Weights of a small mixture-of-experts language model, trained from scratch on English Wikipedia.
Size: 11 layers, width 512, 123M parameters.
Experts: 528 GeGLU neurons an expert, 1 pick a token.
Training: a variant of SOAP for the experts, 538M tokens.
Below are experts of layer 5 (counted from 0) of a mixture-of-experts language model. Rows are named gate (a neuron's input weights, with its number), up (a neuron's input weights, with its number) and show model dimensions 0-63. Each number is 128 + 32 x the weight over its row's rms, rounded and kept within 0 to 255. Numbers have three digits each.
Before each expert's rows: a language model's description of what the expert responds to. This comes from a sample of Wikipedia text that the model never trained on.

# expert 3
It responds to: Final pieces and suffixes completing a word, and head nouns closing a name or phrase, such as -s, -ation, districts, Hospital, Cup.
gate37:136151135154153117156123103102110115160139107168094128165191118122115129142135136154049102135097135181111130133142123106155112160083174066138101062182066143119208106185157151102112087154077124
up37:105085100112135182135161112143052148147099128125134125136139115095140174140115140119164129179164151125147109096066100104130110148149142160113134127148181151166084092077111117159106117185140210
gate38:129148104175098131133132154126055135139083086106175133137128139159147136120075085100108108078053108154148122096060078056127141141077125093175141098197126160105108149154112136150154180141152111
up38:136094115108173183104040131122127111127159154160061084108146184146104106161067092138105156184083137108181122167179098144155118120119119101061070156106155114172120118121104190149101119083101117
gate39:135067178161092186169093085094180067109142165142113086090105147169175117124156131135137149141140170131118184131102146110137157101135103082078125172147123125111145123129121197155148065086097151
up39:108123118109143141151127157082146118079122164090101106144117158119081105131125114122107097198089157121090085129167113148117137124186138139123112129130137130133128129148133094121148134123147155
gate40:067095092170115141123141060175160053118132121171146106149089129108100132098123165134094112105209130184128125061160193071139106097138143107146121144164141145179105142102110100144144178138188141
up40:065160126128136184164119132110080156103122086120102114096137126211050149116155075100101154150099112192123112119100124058162166133092140152108085136126162133131099113121123137107099144076151125
gate41:111159193143177127085187122102148140088112088122129163130118149157164151107116134145138129095118123165142144160136183204126082108159084061112133079071128073105115037170149138097107110188173078
up41:124142163178157186151047164096165103104141052166100150157089139179111118165118075151084140184142157199129083095163122144112053111127090174160128087150133144137121129158139134127128183143138131
gate42:088218161106102114158139058142100166168177197128101183164142110111112138144137076106170136161110156132178108093080111165145128141143094151155098102115123140135145148114170158102105189118126101
up42:143135113145136097114127156084140138160139128135123118134170123138091150050122105114192113140160153129189103098140139115081146202096123095205141159166105077119134183140134146094064070189073049
gate43:154095121119150145150151139141141152128130140143113105115092102084103156105170106115094102083083113079117078147171119120106110109158119158145098098157104194131147122090087107129162152066156069
up43:130160109144100171117106121156124094109157064142166105169145121167057160202132133132121144110109094149190104099083097096101181171146145091141123192090132169119124104153189133137107096173140136
gate44:101141160158159132176111151174140064151121182155072110092142076189168092125127169082132138175148081179181145119149148109202163096162124093143136151085174113146175093083141151172132083097128095
up44:144108093093168108157153150162134129198105100134118139095087142103089151156092109147152126136134096124108232151080134106109145130153173120115132167174145103086168127125127128137150164078131086
gate45:156091108123133146130127104143138117144137116081193146056063077118120073093199145103199137149109145163114098138103098092157157086144180140106085117119122151142092156147116145129149040073151174
up45:119136129066132121158161144143116148113153156157092132175164187090151171143175066114139144129106136131154112085196141181082133165138079165176111154124185081148131071114159117143138231148107103
gate46:155150153078000008170086131117014128202143096165110107123126121157193092070032172109255208150166115157122152146173100146173076109098122105102134133104120098178171131102146149137167160152129088
up46:090110088177255255134180126148248126064094164111175149127153094129087157193187091113000054101075136090123119123105124091102128128141087134157120110134134149107076114189129087113114112119145135
gate47:161121174084070119114110119156131136107095151125117159096084147107132077156097157113078118071158097099103140112119101139134155124125075171105147063161107140156104115169061143092135086148108126
up47:126120119158150137153096158110134113170145145150095087148176146128107167130130102122133102189116175157157135088149128112148073158084189115144161176115164089123112100074175092165106116137157143
gate48:106137125141190192112113073140175135151122078077158123100187195082167110187092150118112131120118096136134127164114178143131135123176081108152119125153190135105183102130177072095132075196154123
up48:102087087155067163133097096130153145148154163167152175094118136165230186127100158123209099085128133146134110087087121085125136145139147065130082150125156148139100152146105169150128063088101099
gate49:135143076113176158119147128096093165116088112128152112143111096138136108124117172157092112087124137128127042207107229133151112174089164116157159154154149102068154109108112087122160153157173145
up49:093132154099115176120111167175209116128126125136148153122148171139099130076112116145207085135032125095141157153177063089098137076132126126192124135111112088145117132130128129155111075132086109
gate50:162116094114111091093095104087111127161187117095139161124129158111151145111179081103157122172102167117061125118140189130193165091176042130161113106153055123117136141137124141091159135132126120
up50:180105082140151147077079145075087124142114123166167145189139165135075145103068062155108146160108225129147114095102173081173182084093147092149157205103115123143124139210138151144111130129187149
gate51:104154090085094098153091127071138155099109117022109194115171151152083061124081139150105157052149152097059105152154123129171106092128147136155089132134108088093161071174112080120135167143133148
up51:144160139136164124100164112185112121128160153208168149161128132134174136169208097079155126194073131116162149122095119106106173100118184122153164091121160150192156136033134121080096119098100138
gate52:097140108162117173169150132074115175108106108105094141099156072164157150083119125122074128076124179115088094118141176187078180103111108159120117168135097125149130126207135083069170145095123145
up52:138140148116152110084124140127151120130076150123117137154052107037157079161074130133135133196141111116131126127157079133203087152159134087141149092133171126090142144118127100175097107166200109
gate53:133156122174193131123182094128077133170161112095084137106164138131116148147155136154106162177143121101146121135176114111108177142107116070112105126159160106083117094089124170113127153152111097
up53:087124131182155120132119146112106121089048120116118093103148143118167107159131129124146106144165106107143166099074090117188143208153108137151118150118131135057164142122131105110108159132131083
gate54:091103160185163170202122131179117123101089114126180127120140159076158105062068075098081110166158149138169079145120149144074098158160149128071171119097186115158100124236134156118133088133096104
up54:123201170100040107048068170155094111127135130086152137150121110097041168146093154136140107166133103173101182065123130103155088068043184120140089144121095161106074168085144101170167115128168100
gate55:162120121112116119123133125140139132088171128105121152158123082154092136183134145147103094116151112092148097078113090120173148159129126188143179143132126136108077070108121182108110119162109112
up55:143110090167148127137124184109117097192049105147078103085143144108147093113094157138170177115107125126093172171138145178062134109121152133118110105094147113157200145127099111100148096133143133
gate56:100135148143100150116145197115066096136131094161104091163133067069130099149144084118148186136096145127153107164083098214049149177163172086078158074158134122076109129175148135190162134138116085
up56:177151133151164101193117157178118118180109128139130121102111146122088097160168098124148106137132118131145068135159094103166068099178089095156104125080109158111170101153145084118100128112087126
gate57:127152147121142125182092115110107088147150088119091165143154126131121144066090123097102115078093093106063157113095072088122135123160102139152191139127170151111157173165138142163097125162082127
up57:137113142096107141088163135146102126115129152136129067068196183142102130145101067163144150151130183111165159099135184196116057125157092155090052149182073120128120117048079207136086128142185106
gate58:129036153162160109104144167101096165091160154111154134070175113100151163108119128123110191144080095131200104078069107130140066080083139070241092120137131133175124131148083156136120132112157142
up58:125175088058112171091144148147127105149144173150101123147086125095135140143146136117092093140154139104084167132175136093073123165181083144027179087136159112108108076143190105158121090103145117
gate59:163103077186075130151084132091139190114167146118106107151150207184125104105146098127106092119179114095100166154111179136118103028085115133141154149123122149092113159132143058123104062166099108
up59:145211014155103120123126171142162171103127057140107092137143158169079110077163106138114075071185115097133154107096137104136099103153108142189168134138083152091165137084164081084123064164101076
gate60:122157145178123121125157137144117127155150106120137154148130084120170161113127160126127083137147075060148169147145158124154061115091145144183131090094146088120161134121157095131167174163134171
up60:156201126095131136173127174103157163143118111107166128131123144141143165108140126158109208129107194197120098160127148138130103143133132132126131135144150182103083087172077140155144134092158105
gate61:084184134128092120135149105152106111107136100085088141135129114126126109164168121181061126143118123128110097080137122067097171173146129176127132083144124161101111124149114099142137109102194115
up61:165163115107108141084084119105095047140110151156176093099067117112074104142097079173147128150094138157130154120129132107144051155072136152102129118147107111040223127127111044177103099113174148
gate62:144078126170114174106120148149114203086141139113122132149093145164089103085139126091154218148093141157075178075117113102102126089094199093114191106137173139098190083158148199122112168155162175
up62:173100097076151119138154111076165068129060092129123068155150167040147161146142163162134111153146074105174136094160139133110131138122083105155142156105115185121111142157163168094056110095078155
gate63:110141124107144125114127103157127142130114102151151166149160181129111107119172175149085100124166095116085073115085127097127141140060085191081171068140131190159140141066120167162133114125230172
up63:144130182136171143125096176091115155134135128138050115159115089189075139172120129092148127103081144122074128108112095151121131143124154148108080121085124118118146117067183139108088148138176129
gate64:134118079151128149119163121113167157144127145105188139216053133127081108081049158119171105115171148128117124190138193143075126162135113202108114168125120139121121101097129221122125112134126087
up64:121063127095117155113111101162114096123132169100151103072117111123155208135116096083080203189098121150139105159092104128101126171108156143104110102116120103150185108102130057118161122140139120
gate65:108145152122121145070131111169145134106158152164161136128071060108125129157104102137131148129083186140171135141146171115133180104125123105105181123083139139152179147136102100161131132133153151
up65:137178091137065118074121127160097083098130143141133078096087121136156129120144137104113154120120114114023101099067096074145145140107094108114131137146111111169096078134109120190143141115137117
gate66:094133091145051104154106100131108084134116171130125101173134123116178060071142156127155120181103128144164132137099092117132096172120191105099112122164154092159112133154143154138058070163095142
up66:133128131137132086194046161120117148114085103092116071119193121062158091093138180108168124103121117124196106153105077139137129116128122109098117095171094116131130096141129123148110149091090112
gate67:073155144174112170135102181117122096159082118123140143135141113116109151165124116095165074149118113109116096114149140111085114146143151149104144130108086122111123148147069165155160112137163122
up67:107168125133108104159066103174128133118166130113159127134116130126123094082126144160155115133198105145105186101068090180143127107138092113139121134124113085134099126074151115113150139068123126
gate68:107161199171173105117126121112149090096100170083146143192062133104144082136129160118114135146152147118095152189081145173149083095099129131156115146099186143062166143122145120084139128145137123
up68:153081085096084211127149125159195112065134116122121110124080205087107129179111093069082089118123170114108178125079110160124046132142149168130125141151153088082152156175099140142152119159150109
gate69:164105181099135102141103112080121100081106084097173166190126133106039117162136130124115110078138116113097061127144123101131154109170153140116106115135110155123147151186153183084118124118145146
up69:057128192094077111143104142123054184131157130144130125108104153156187137124114118131104182149154116178181133198095130148137104113205094169105114115107167107111161167139134153144146131126113160
gate70:100106170120127139119091060105131058175139118126136104117148153056116092156149149102112115148110078090084147127083106113083115110113131135148138105086162168104142120051122105120158130112166136
up70:132104143125204141188156089075178100142093105110137074150141176159111120125132074153112097116096137170159143069087107141120069167108152089193151114132114162096165104130182102114117193100153125
gate71:184110110145094119150167097161124174066148077079174133147111123117124138084171153078060030178155160107145135135170117094165143126182146141062125205092124162117103125084134135118110117183127127
up71:159108082143150160112150074097103154151123105097132153140104106177111153095126140046086079199139211123087073170188117109182129156186162169091121147124132124114063157105121102127112134185132097
gate72:154131119105122163111160146088121157081111120126089191135146224140121102118128128164110225186167107093122112125172127209099161168073142111079111133160119127102136151152116138140090158127156184
up72:166110111193134123147113110156138179159127174101094165190153179094108102161105185157161170162106097150164098113152136121124129201131173215139111121169070158148134174151094130156110156150118108
gate73:078185139139138123090170138135144133114133144075120135085177147128138177128108075102147126134121162148131165146179120179107185105125088139131156142076167095155116160163106110121139146100201139
up73:101145102124117084120123139164197135172108069090089109189103140077046116141135112175165190112171166093120093153048182113154160116084151121107118132179118116148120066122135093126115167132077165
gate74:172101157117143136098119154141066095077162142118143138100153138107131135166156133154106189146142171129155163127150165120102088084126144119135184156118189189133171142155097124109120159127216117
up74:129132145186170161111100163159080132080157156147140147131116095111159148188131172099103182148151144186103148081169131136084098097097097120147111156114154182145136173101112133074136141121131152
gate75:173219107098140140204153087143127144130136156143150124097094128117086123146199093076127121161072160121088131111094137196027117124135189057158130145191114083171104100183172150156140132156106095
up75:150080116169101122049100117153131075092132149086095204111114156172158146120057130096095143117177063154117126143142065059140118100133116127095071088092071121069120178124045111069109148100097082
gate76:159147128110110180112131066160186165146136114196184170095108135138117192203142166148171181161133125154143188136122120146193117142107097117126137161129108141107152114142127130140102140136136122
up76:067147167129073109082186162129092110108088165170094085177100100101119120087195152156127168150143107086115172128114134116175124156122124093173108147101143117125077131161111161175126075069062128
gate77:142125128173148119091136070106112181129156102149081100198127096152139107133148148143091097099170173152116044087147118067085098104108204106106151138143114133107062121122144163154181135119135141
up77:143112143089135138101125173151141128118054205154130162069069185139137199112088109172123148148092079127098171183177183203201157168135054143164114124114172131159205122123140131103078136147155091
gate78:144164132181109082123168126134091106133090127101148133140176051048166131063136146112083093107126113143118132083192111119105113148121160161099094049091108137128137171124137182134088089116151156
up78:131133120184101146129120138132137119135150114140158087177098092129128089144146071131201157128139105169147137128132140111105170185136167136147130130216115111143140177156056133158138101133111100
gate79:107151125099133124152107103147102124103174140163142042212157142119202150114101125117102197150120110104105137129167107112164094187133088106085127095150076160130089144135097145116100124176145120
up79:151097157149188119079179113165118129089101148117091178134108122101127147153082100121156075046108061199171200096115120143144115087143116162155153190161095130123150110158113164112123144129051093
gate80:159124081189107133163117103096131152099142149156082149165152115121134158121145113095101135184138125020083162097133108131153134127085153134065112131142059138119091115109080122161149097152127127
up80:132164184076125162096148157144144159106078116118171142156099113145095114167128123165081167098142113185133211143151127150101132107179043084159120179085104076161121093163163106087107134116137080
gate81:117209147129116120132131131126056186165081151136158149121086144171123145067150141155159177085156110106165174130116141135110151130144107118140170100112146148112057103148140156130100132159143162
up81:033135104145141139078134153148158129171116068162162147154135134122064142117106066117158168155126190167080166067179134144120074165094186125098147124165133107103148152161122135157130156122197069
gate82:137121114142128153106146130149140151170154146128129167137160111161139097133192144105102126125096159083115150095138092091136164116088133118181139177141125197113126100142142133091099105058162055
up82:185173139111175127171124209102139133119109144164145069108123101115132131133097124188095162112182157118149089152124138171117060162094140186092137125128139081145128087103124140156150117166197186
gate83:139164121102182163166090087119118132059110110127171137129112120154140133109142170082067114179126128161121107107141091156143131133095098076109143110116139159161199082112145096050084116173115126
up83:124150147185124159111163086087102110081107150120017099096109160120135090126096101160168135093116149112133087096137155118120107145151147114122169124129085093118067129128182099152121116142192185
gate84:096163141107134114063144083108105063106121130115121151142141094169136146207097091126177156119159173123099120087104144098166126140075008094143119132183155175175117135134079156139158117162164132
up84:119060130118104110147083089169125149073148108134167142178126157129165133127105177078131146111123120173089090174139094171122144135124135140115134148158110131127133167162170115053106149119089175
gate85:149121119144068120158079077110151134126095137180187170169082144152111211132157110136072130059078131112177116128087088145131165134145174074107114139177114105158134157175169148089116087091065159
up85:177104111139152164155153137092124076120104108151138147140096153140073200082129142147102109074135118114121069150068146146085089134048110051103125094094146133134084114188141105140150111171149124
gate86:187049117079130125111094137187120111158167117101167178124106142178196154190152154107092138157104173139113116098084080112139092119134145128075122114159111125082119086162130108084128121066162139
up86:166132098104106102109112115119090099117149105189194160146149186101151134128155141098133101118064149153097095091094134092131066126124153162103161061136088145078187115122181113078134113076131150
gate87:155147135162125141182143151115107140112076133123101127168117154135079150110116146138110186113129093114144123094117090126113135075159172146179141108155184163146112105083103088105130129128157125
up87:105102161093182144176149122071144130087121137138087125139195163109127148131099100137144103113132106116159140123130094184131130198165162159162203126181119164174139181134200127114132093091159110
gate88:151187166127120132134110116125153128223138064153170141097152153137127122136071127126089225161135193132120069104252130142113130174147106154133099142073141145091170060140138060075178113117201136
up88:097088152118172173136131148094160153131065120118091143131148128100132075163231066114132099136092160130123225089147130048113106139150181188152138152131148125156116177086129192129121100143076110
gate89:109179133132143047163127109034053185119124144085112100161105155138086132158060060114153138166144122147166096155114174186131176237089102136083056131080154095153153116133090155144132144111121089
up89:077090082154087098121222071100091050133127163086105168108170169170172135074152080139078102137156122075128119173128138146108110097124132133162151200124156087142168117111188182175171137093107155
gate90:034219091159119135099154112053147153140137197137180094139132128140162179132120130123137098037148169161131070069089093153153099137090124146102109177143106096121182133117105139110164149116120070
up90:215057209106132107185106122173099060117143067115117157124097120114123098167152096120110188217089093092134162153121157128173141127170131103144132059131171140145084118167156081161089134175135183
gate91:112113158163124095110141103054070082138117098128139151158108102098112160146152170163121125183108154158168111166101115083106159130142137068183150192075163080109164146144086103191135144133056128
up91:195116080112164034132099139100149093189181088104152148088112168078076131153065044135123110106114084115145164159072184162186143134113175093156166093144159122130189112083119137107140115134124093
gate92:091103125120133135115171106138062119135122123155114138121128146156145138141133125118110126080112117138162126150138106086123160118163152136120154124111142141186164185150124154123104160136159077
up92:097099158130108133134139135115115084146116131108134063148128161153100122156249154157094126139120146131146148135100114095111169115129163163115191162075106139102213136171098116104112142115150085
gate93:091090139164140129125124099105115120102205121123137121134110136140133133099142121123142128179138113148167104129083129119092130075104047107140183157131107125115103159117114102151101201146163111
up93:096105127126142110122108117076144120117136065105127135131102179129143139133193090122101125175112151153057121111119156127088129101085057153115185097126141159092173147096106115156103170150144137
gate94:138235161178108034081097114094055112185068095131104117136185114086135157092103214113171166084187133086122069143169103139138166103051099190081136159156121144112148110119066095125117136137148142
up94:149222171193149093141043122122065142166127101148173150097176055090119140080112174075145113095176157108088112170140134121127142096072153139159148131152114089149095075095082151114172120151156137
gate95:132090112105116178185116114091150120093138148102129093176134080078172170103125110126109131156135069079134158166144148109145057062119102148144174108112105216080100138076155160149105118153173099
up95:163092136111142148139156151083123145163130120051107121144134095136169155136103102124112143143152070083129131233145164097157065071145136091143221081121087153126106089086135139139156082137175102
gate96:125152175136152148085159159081180108078085136149123156081162151111136125124111166110076148069123121089089138115164149126152099161099140142165164086183118154150152103116090169112084149172173180
up96:166151135104168088142106185170162093130185143125176163201085135140141109138150079212174083167089130115158120146144141113124159133118107114093143184085130191071121124100100067155206107130085089
gate97:146172144077122105181087081132114111157095105120090132149144118167139163106108123107125086129087125117097134125136128125122146077054113097139200194115159107082112159137064130102090154191176150
up97:125152094096129143072167139200138131109099155101162116125107138102129127120133079131129156130176176118149123133108154138088159113092137138168129090101098123190139072117159184084081112089109148
gate98:159150133091094173128158098107135141112101142075106142093147124236114092084104082180115146137126106119110121140114123115164140097098189087126125106132154161129178068132126111174174141142144035
up98:144148091078106134204164117122124127070152142082133176093114097173155105062113108130132187095139120123131157129150122082123142098076094094129120127130162136106137135096123110157143132138114071
gate99:128122130061114181111096099129133153141094128218208137089102147106154211155072211163188140155096158141124149132134095209124156125063130143155163117103156103159123096107121148144189091144149074
up99:144193135159125144179199151087147107162134115082061140146159100115100040083182027133056120112154120125129145144085157105144087147148194153069137114125109161174097152151104171173083157132113169
gate100:135158163080113105139176167055102163091118121190116109160200154181128076131156094141112095072113153095113098152132157137162171104156106128132119182082120206089166071122099181165118167123135133
up100:145149170110180098133098097114132156161161084117121144130114126184122160103132150075140123145168072104140116128138056133121123153136144124126161087171169130123075150115183121068112157209099105
gate101:175116136148108156139179125101178113145163103111177136131108163098126121115184088105141166130170163105113140145168074141105151051119126136078039123106070134170151110135128077134108089149215116
up101:138175101156159159132153144168122107147148150121157143077146165127087091119111133164127088104129169126144113133156156070089131118132201162119114112104133168117162188075155103150060115125159125
gate102:112134145182150107186116154175191146184103095151195224133141083143126090166086108139138103113191162089083126156176114120135177115106163136105139153120118157151143079133135170093075110126160159
up102:148102127117127155134140079147118119061155129119133091130101155044098110129117129095121124109146125136135082111132136159089145169124164120126070191141108141124080116173079201158128101090093126
gate103:181130085161117126146120106163139129098102151082133176093112183145159128190137078119115103088102166109159066133126091104089078080150076080140151135112121097127138130105068116103145132099106193
up103:179156117149139121147135130132070087153114157123133103123151103161110143116163152142136102114140118110169091105099135150098131097149132150147130146151088114134138070109103122153156149084104175
gate104:191114062131122100159098094074104100103137109090162068166102140139132096180135120150097217126159106076111126199065135139191095136095104097201146128163161163149092123137107184157184100112123144
up104:168137045130109156113139116165075113190148106132107093124141145105120110109133097104115182096141124131159157182135147131168106132194137145101129155174148164134106156076153130135161106111121100
gate105:154077124078176125093144161155128162147131107145159154123121073102135060098120148096062115174146163104103119129164142114114064115136119157130123120117184174132148114153106167125095173123134078
up105:111155108089118107133214188153154127166128122097149141145086133088127089116091107126117088121117087108153082177148154153084105122207156099169113119170145127131113079146153092104120152082149121
gate106:115165168141135114123117141116086153081134143114110106118095150094120210078160196132116173139047195143116136103142187157138112145123090108144107195144110141175078094141187098131126122110148104
up106:174127159130094081133158174164108118113152091168120119129129142130134067136087108068144112150175102194083141089109111142086161142108128125118091147134115136106100121122078152086119214091083146
gate107:163126079121105147167127138114184150159145122059136151146146138106113124182146089135144117121144147177190093155158149169158162134087115169108170094167107091167134147091093116178144111135120146
up107:112125127115137139157067129132105156166132102149093154091115220115144103129108121131105175105176133120209113076089138172096107117090091108137098146138115170148160068097066131149154197131095074
gate108:115134069148170165083148120037126168129198206220071080119145106039141123089192139157084118104161102100096123101138137180103087147129133115067135149132151167128147092152137165149110114144117102
up108:105154129139144149113137080139148165175119127108111150096121076073143096133120093152090068160142155149125117084137135173131161103146163111045124134116143158140126113195132096098133112093112089
gate109:120086177144136096094117110147095116157080094153165163180116088109162149146116094114142105105155107126119142195133163129132098166189091153074169101052042126086158120193138167171158156100106080
up109:113148144130086097165117154131198122122093203127116121168153107148174100089068131188134158143162138108138142163143138144125149159093109169133187055152125069121134102130113083140137191111144164
gate110:125081128137129107128172202087162140132180129221141139137180119107095157139118152151085113099143083088162099119155112133136094088141135094178126089121125208178132163076102198111159126139172170
up110:123058147129156132132170115150132089188177197154180115163151113128131135148092162141134173110153141130152107127157115128133095116135079088112114094176159143064146153090140123155091083150117142
gate111:104067124123161177123153105097117173141146101176107105126122158138139074133107121122116142083187113156134133130073146117153064147068110205188133126105144112125147126148083138110139175170147136
up111:192160177093098094115095136145123149117144140126094133179097137067144213113148152148222184169111114126179106135122118092154165101163141118108140132129124124120116117127173133193120104098131129
gate112:135130134212149127141134149137081137103113118157123038123109136104090146127179140110148148176153141158098111154069119098137111157066188096144108178127174169102145111147129078122164108250140121
up112:137085127176156130120145124157071118076123162123129038123119178108141158156175109118065165200127189130115180142106117144130096109104162085116087154111170121087177139151118101090153110244106149
gate113:191109151125125105178159133077051162066158119130091182102113076111173090190077159093111076186171119106102106088125142115131128103123155080117152140137132146099109099164117143122100063121150110
up113:143089118164144132161206140139129142129077162151088102100154162157137138091127111135174109089166010173071121139108185150136160134142145122191098144095101092120132064194139169114138072126150146
gate114:172184186145169116095136124092118166158120164145178163181108137102072150157131116093100155146040168122158148114170136121141127108104089138190154170099113201128159134125173126109078150117198093
up114:109054196144121122128154122101211165131125148134178091126075143103144094192092116098075118124056121168141123099153110197178158188122124159135120127074093165203121063191112118114158088108151136
gate115:114118073135149163091092099132114126114189085154142149091126093142132151117089123134147144083109088138099075121140088119120134142104124118088148120094096123146140122135136116149102171159101113
up115:177095125133079125096097151167119137094199064149129161108139140127100075146195082117074134108101137178203148087159121159128128141106102151109175141147161161197156142167143093179123137102140126
gate116:099011123141086108133154148158092172107080121061174097187130110144178086152127099064095078159108063120119139129137156144042094177144140128099103108159110164107149175109149133151150156158122134
up116:119166089104130062098158119123123123166187134134117118095132078098113135186101141161076154115125131099141215111142143193127099145091159122093090142125196104134142145116081116149165109182184125
gate117:103164145190139124136104135160128172200119163106135150139181129183150167115091157149148112108103109158197144129041075170122122123158146080185069170113126109155108158162066157107148153133147139
up117:153170096093198192095180105131108112052164101132077163145134048051132152124124100139131079070124127175110122107137106129117096038144157128145134113108140118147133104150166100130113089133138157
gate118:122129129187112097082048153096117139173119085122182107100132130092195084159095124147124117118164155160166073174161136149076129053116144114140132177127144144116128100167157147120130126123137104
up118:073168125172130135074174055146161162126155083130135138158149162162148105149149132123129112128135139116117086163151158095129182140129067084117149146092121093098108191123117128086135057224174131
gate119:141118107138143105103125103134157131191111151099105149080125175157108080150144073109163105138119086116120093135137147110086147164081117143180160148138097140155174153125167056129108182149091169
up119:118115120085127161121152123135188110124155055130065134145054081136077095085116130160077064095151161116153141135143064092096115142162152159135150148158149194146142125127132176071127130132129142
gate120:111181176108122122093155053114112180132094188129076131149133124165109175086119146091149160151092118138164136158095168158137063150080148120086136133121117117130103145155150113126164124159114183
up120:119091124117177116152142097126043118126144130125128119130144152157094150168061098109126100097083068128155061115125032174155149157134116091149137153110111145100114117094147111104130128149139163
gate121:156157144117179078117131114114158099134098112164175079110096156172140104141077129131105128191182139173120149154140147140147137136156124181089128166145175098172129115119126122083128109154150142
up121:120062111158171064182138174132137138096107131152167195150178111118131096101119144101153176114108137099175137148078062170088132155117149084204114096134137095095105094131137077122127071061154141
gate122:133144132118135150191166078160132118080160209094128128163070123168142133165143099123042117154097158117128133088099161139106149082122092100161159044178124138154133134063155168117104130099149159
up122:104122119108164092067073159171121119183094073170173118118194145076140121121136146178172114097164095140108127148143153076156067142151170110075156138153152122109117165179103132115119124135098116
gate123:090052088120165133124151105129192075110110138109094147155091159140142093142095099140112134223149144183142104154132139137106115074124158152116119091128177150115093146142184189090161124155198093
up123:075218220103150100184124131125101149091124087082137131150122165109118130176113085125200116094106115144178103142168103145095155151145108138112124119109119131129133106124095111171074131155161155
gate124:159122161134210094093159131126156189094089109125128148096121142095151065127147154115111140168161162105108070122089096126160198168106154184122106152102180143131108163128126167195199114123085162
up124:172102057128124141146159130107172101035110187135148174123107095164137140150080102118078109083166146121154144084107124181112105100084108119139105077159094103161123078110095109086031099120159153
gate125:099145126119122116152091084174149116064032138122184153154159093195101165163154078150083109118178164208131108142103110100100216043143136135139123156135099147131127132112198105158082079103137158
up125:127174118126037176147114166090155149184127152139096077149100170134075113101144124133097165138081171140141137153140139119111131137105095132107100149118159127144057120063130137107161155074138086
gate126:118156111160170125153136176105192099096123125092157152120126087136168136134157134189120093163100155157114085143168085109121075140092188106098029135132111176110094167154149072148242053112095081
up126:137121077156112173087104116161158173085169114170184105130115055130098153109076138092143108073137136082154234139111131123122132116158151133155084111092108125114146150151121133107131092123107151
gate127:143100191155139109118108102148127106117141145086080168203112113115125144091115164088126157127089124048083097152103180126104121124156122160132127187163119132094136165144156155093136149166102112
up127:152137087117143126205103179107114101159114128103103166195102101171103147139171143101135176158151173147108155142134161124067131114152132125113163193136167155120138200200167110095089152092162075
gate128:148098148153115126124143142097187117176093105136118139132142172126171136136045163078135153148134100106087070085135192116146122088086179150101186085114070073090097140103094134106137075127108135
up128:136127127121117041117154083146124157124150140137148175084104097184125094071200095138149173131123123106171140149138119124121155156115141181172143173141139185161151102187062131152154189142168091
gate129:068145158116112107121045089149157174170118123083098091067107123090139156173103073150101085090132141095116135109143167134109146117105109133100152146129137180165177173128159162109153130145127117
up129:184112118086171125143109151171130120055119169147186175173115103144144136125126119127160099199118143140127177115147122108149079127096172155189104069128072141137080104098092099135146123081085131
gate130:120118120032085112111105131174177095140175110060117152103136137166196120156109096163079090183137182114124163135105163092137124119093087127150168181129114152131150142091144143125087122082166179
up130:071143145127104137088092125149143153121138083083089121107180173130142104173033141158137141142127148157131173168098119129129102151138118177182169128129148107167113162115118117172052078129093181
gate131:127116130135142076125088071195202107100183104097147112041120106062144166125155144136162075146092128094070143127088163101137107156127119131132145107144136118177136118089119133154078137124103122
up131:114134136115146145167147149153125173141118147165123050119160145053132120090197118144156138144151107171129159087174129160100153141137156146141115172156124123158139119128106106138128097173155130
gate132:118149163093128194098159070144109148162092144109140090133116137162129127107153080087168125179161166098110154146086050141196118142101104147091116105199098121106216143149138117188141126115102151
up132:141131147178143078115074127147170062122144097122104147193057165123162139147132106139080159114144157145155121133131175108134179132116088116141139150128124118107089124142106144114149155146135113
gate133:132199087172191151092116141115113156148061047161104103109096102090188144157181124137096141078131182139138109140088091189089136125069129121127169093132179176131159097158131092111185130097181125
up133:092133118066109117165133107152165068136151141077177127129126125115101162137046177088161110139129125102142154138149170087122150144199145105136141153160127085128125162127123158108087104112029102
gate134:144112145107136177139115068148126097109148163098125120100095160160131093178089133120135123081079128105166121163142116112132107144059097148116153134075112180116093104099108095051144166192061134
up134:121065096132181099077159132135090122149168132180165137111085131142142117150126078149110161129112119157136103172129083132091037129116097154140111100117146108099100113094171167105165085167161152
gate135:143182152142140134113108091133131166159129105098083123147078114103041109110165121127101087139162082040124114145153142171107108130145113104094104080202143148103116102166140170124135137083102064
up135:094101160118129130137182112129200084158138103095156142142109163084153178113125129144158093196147191142110082087127149075113116046129139178186190068073126112152120118163099169108098125119132146
gate136:128220108141144076129115139177139167090133143148166089183202119112089166098136130129114161081176129091165134113105108120104128081132064144140140126129150087134171121126109130190126139124078097
up136:124182123169117118102106134157137165074114159123161088160157135127099179107095131156087107087141089119119179084094122163120127108110079126136140137095132129120173096152082064124194095096082090
gate137:149094076145072146107099095079111109085093078115131115098098138189098211151154112165179058141106068104173103130149094111146052127174066145133119169126116132112091173165141128109150153189131125
up137:121088198124124153084176136114083102130115106156081143175096119171073140120142220161067107118163162143137181163156085115122121143079154058124116136071088094159090136063190162138128134104135071
gate138:145125172098152095192134101171135125128115116148158137143106086118134134151118129103139168148163120145192175152077105167103157113078070121130138151155134159150146151099169112125169140099105161
up138:126091101157115099112093086132146143142112137137156130081113054043122178150111145087131151170146156095173088135125177093095089112088145108115153169080078121138140070113189165128160152116167111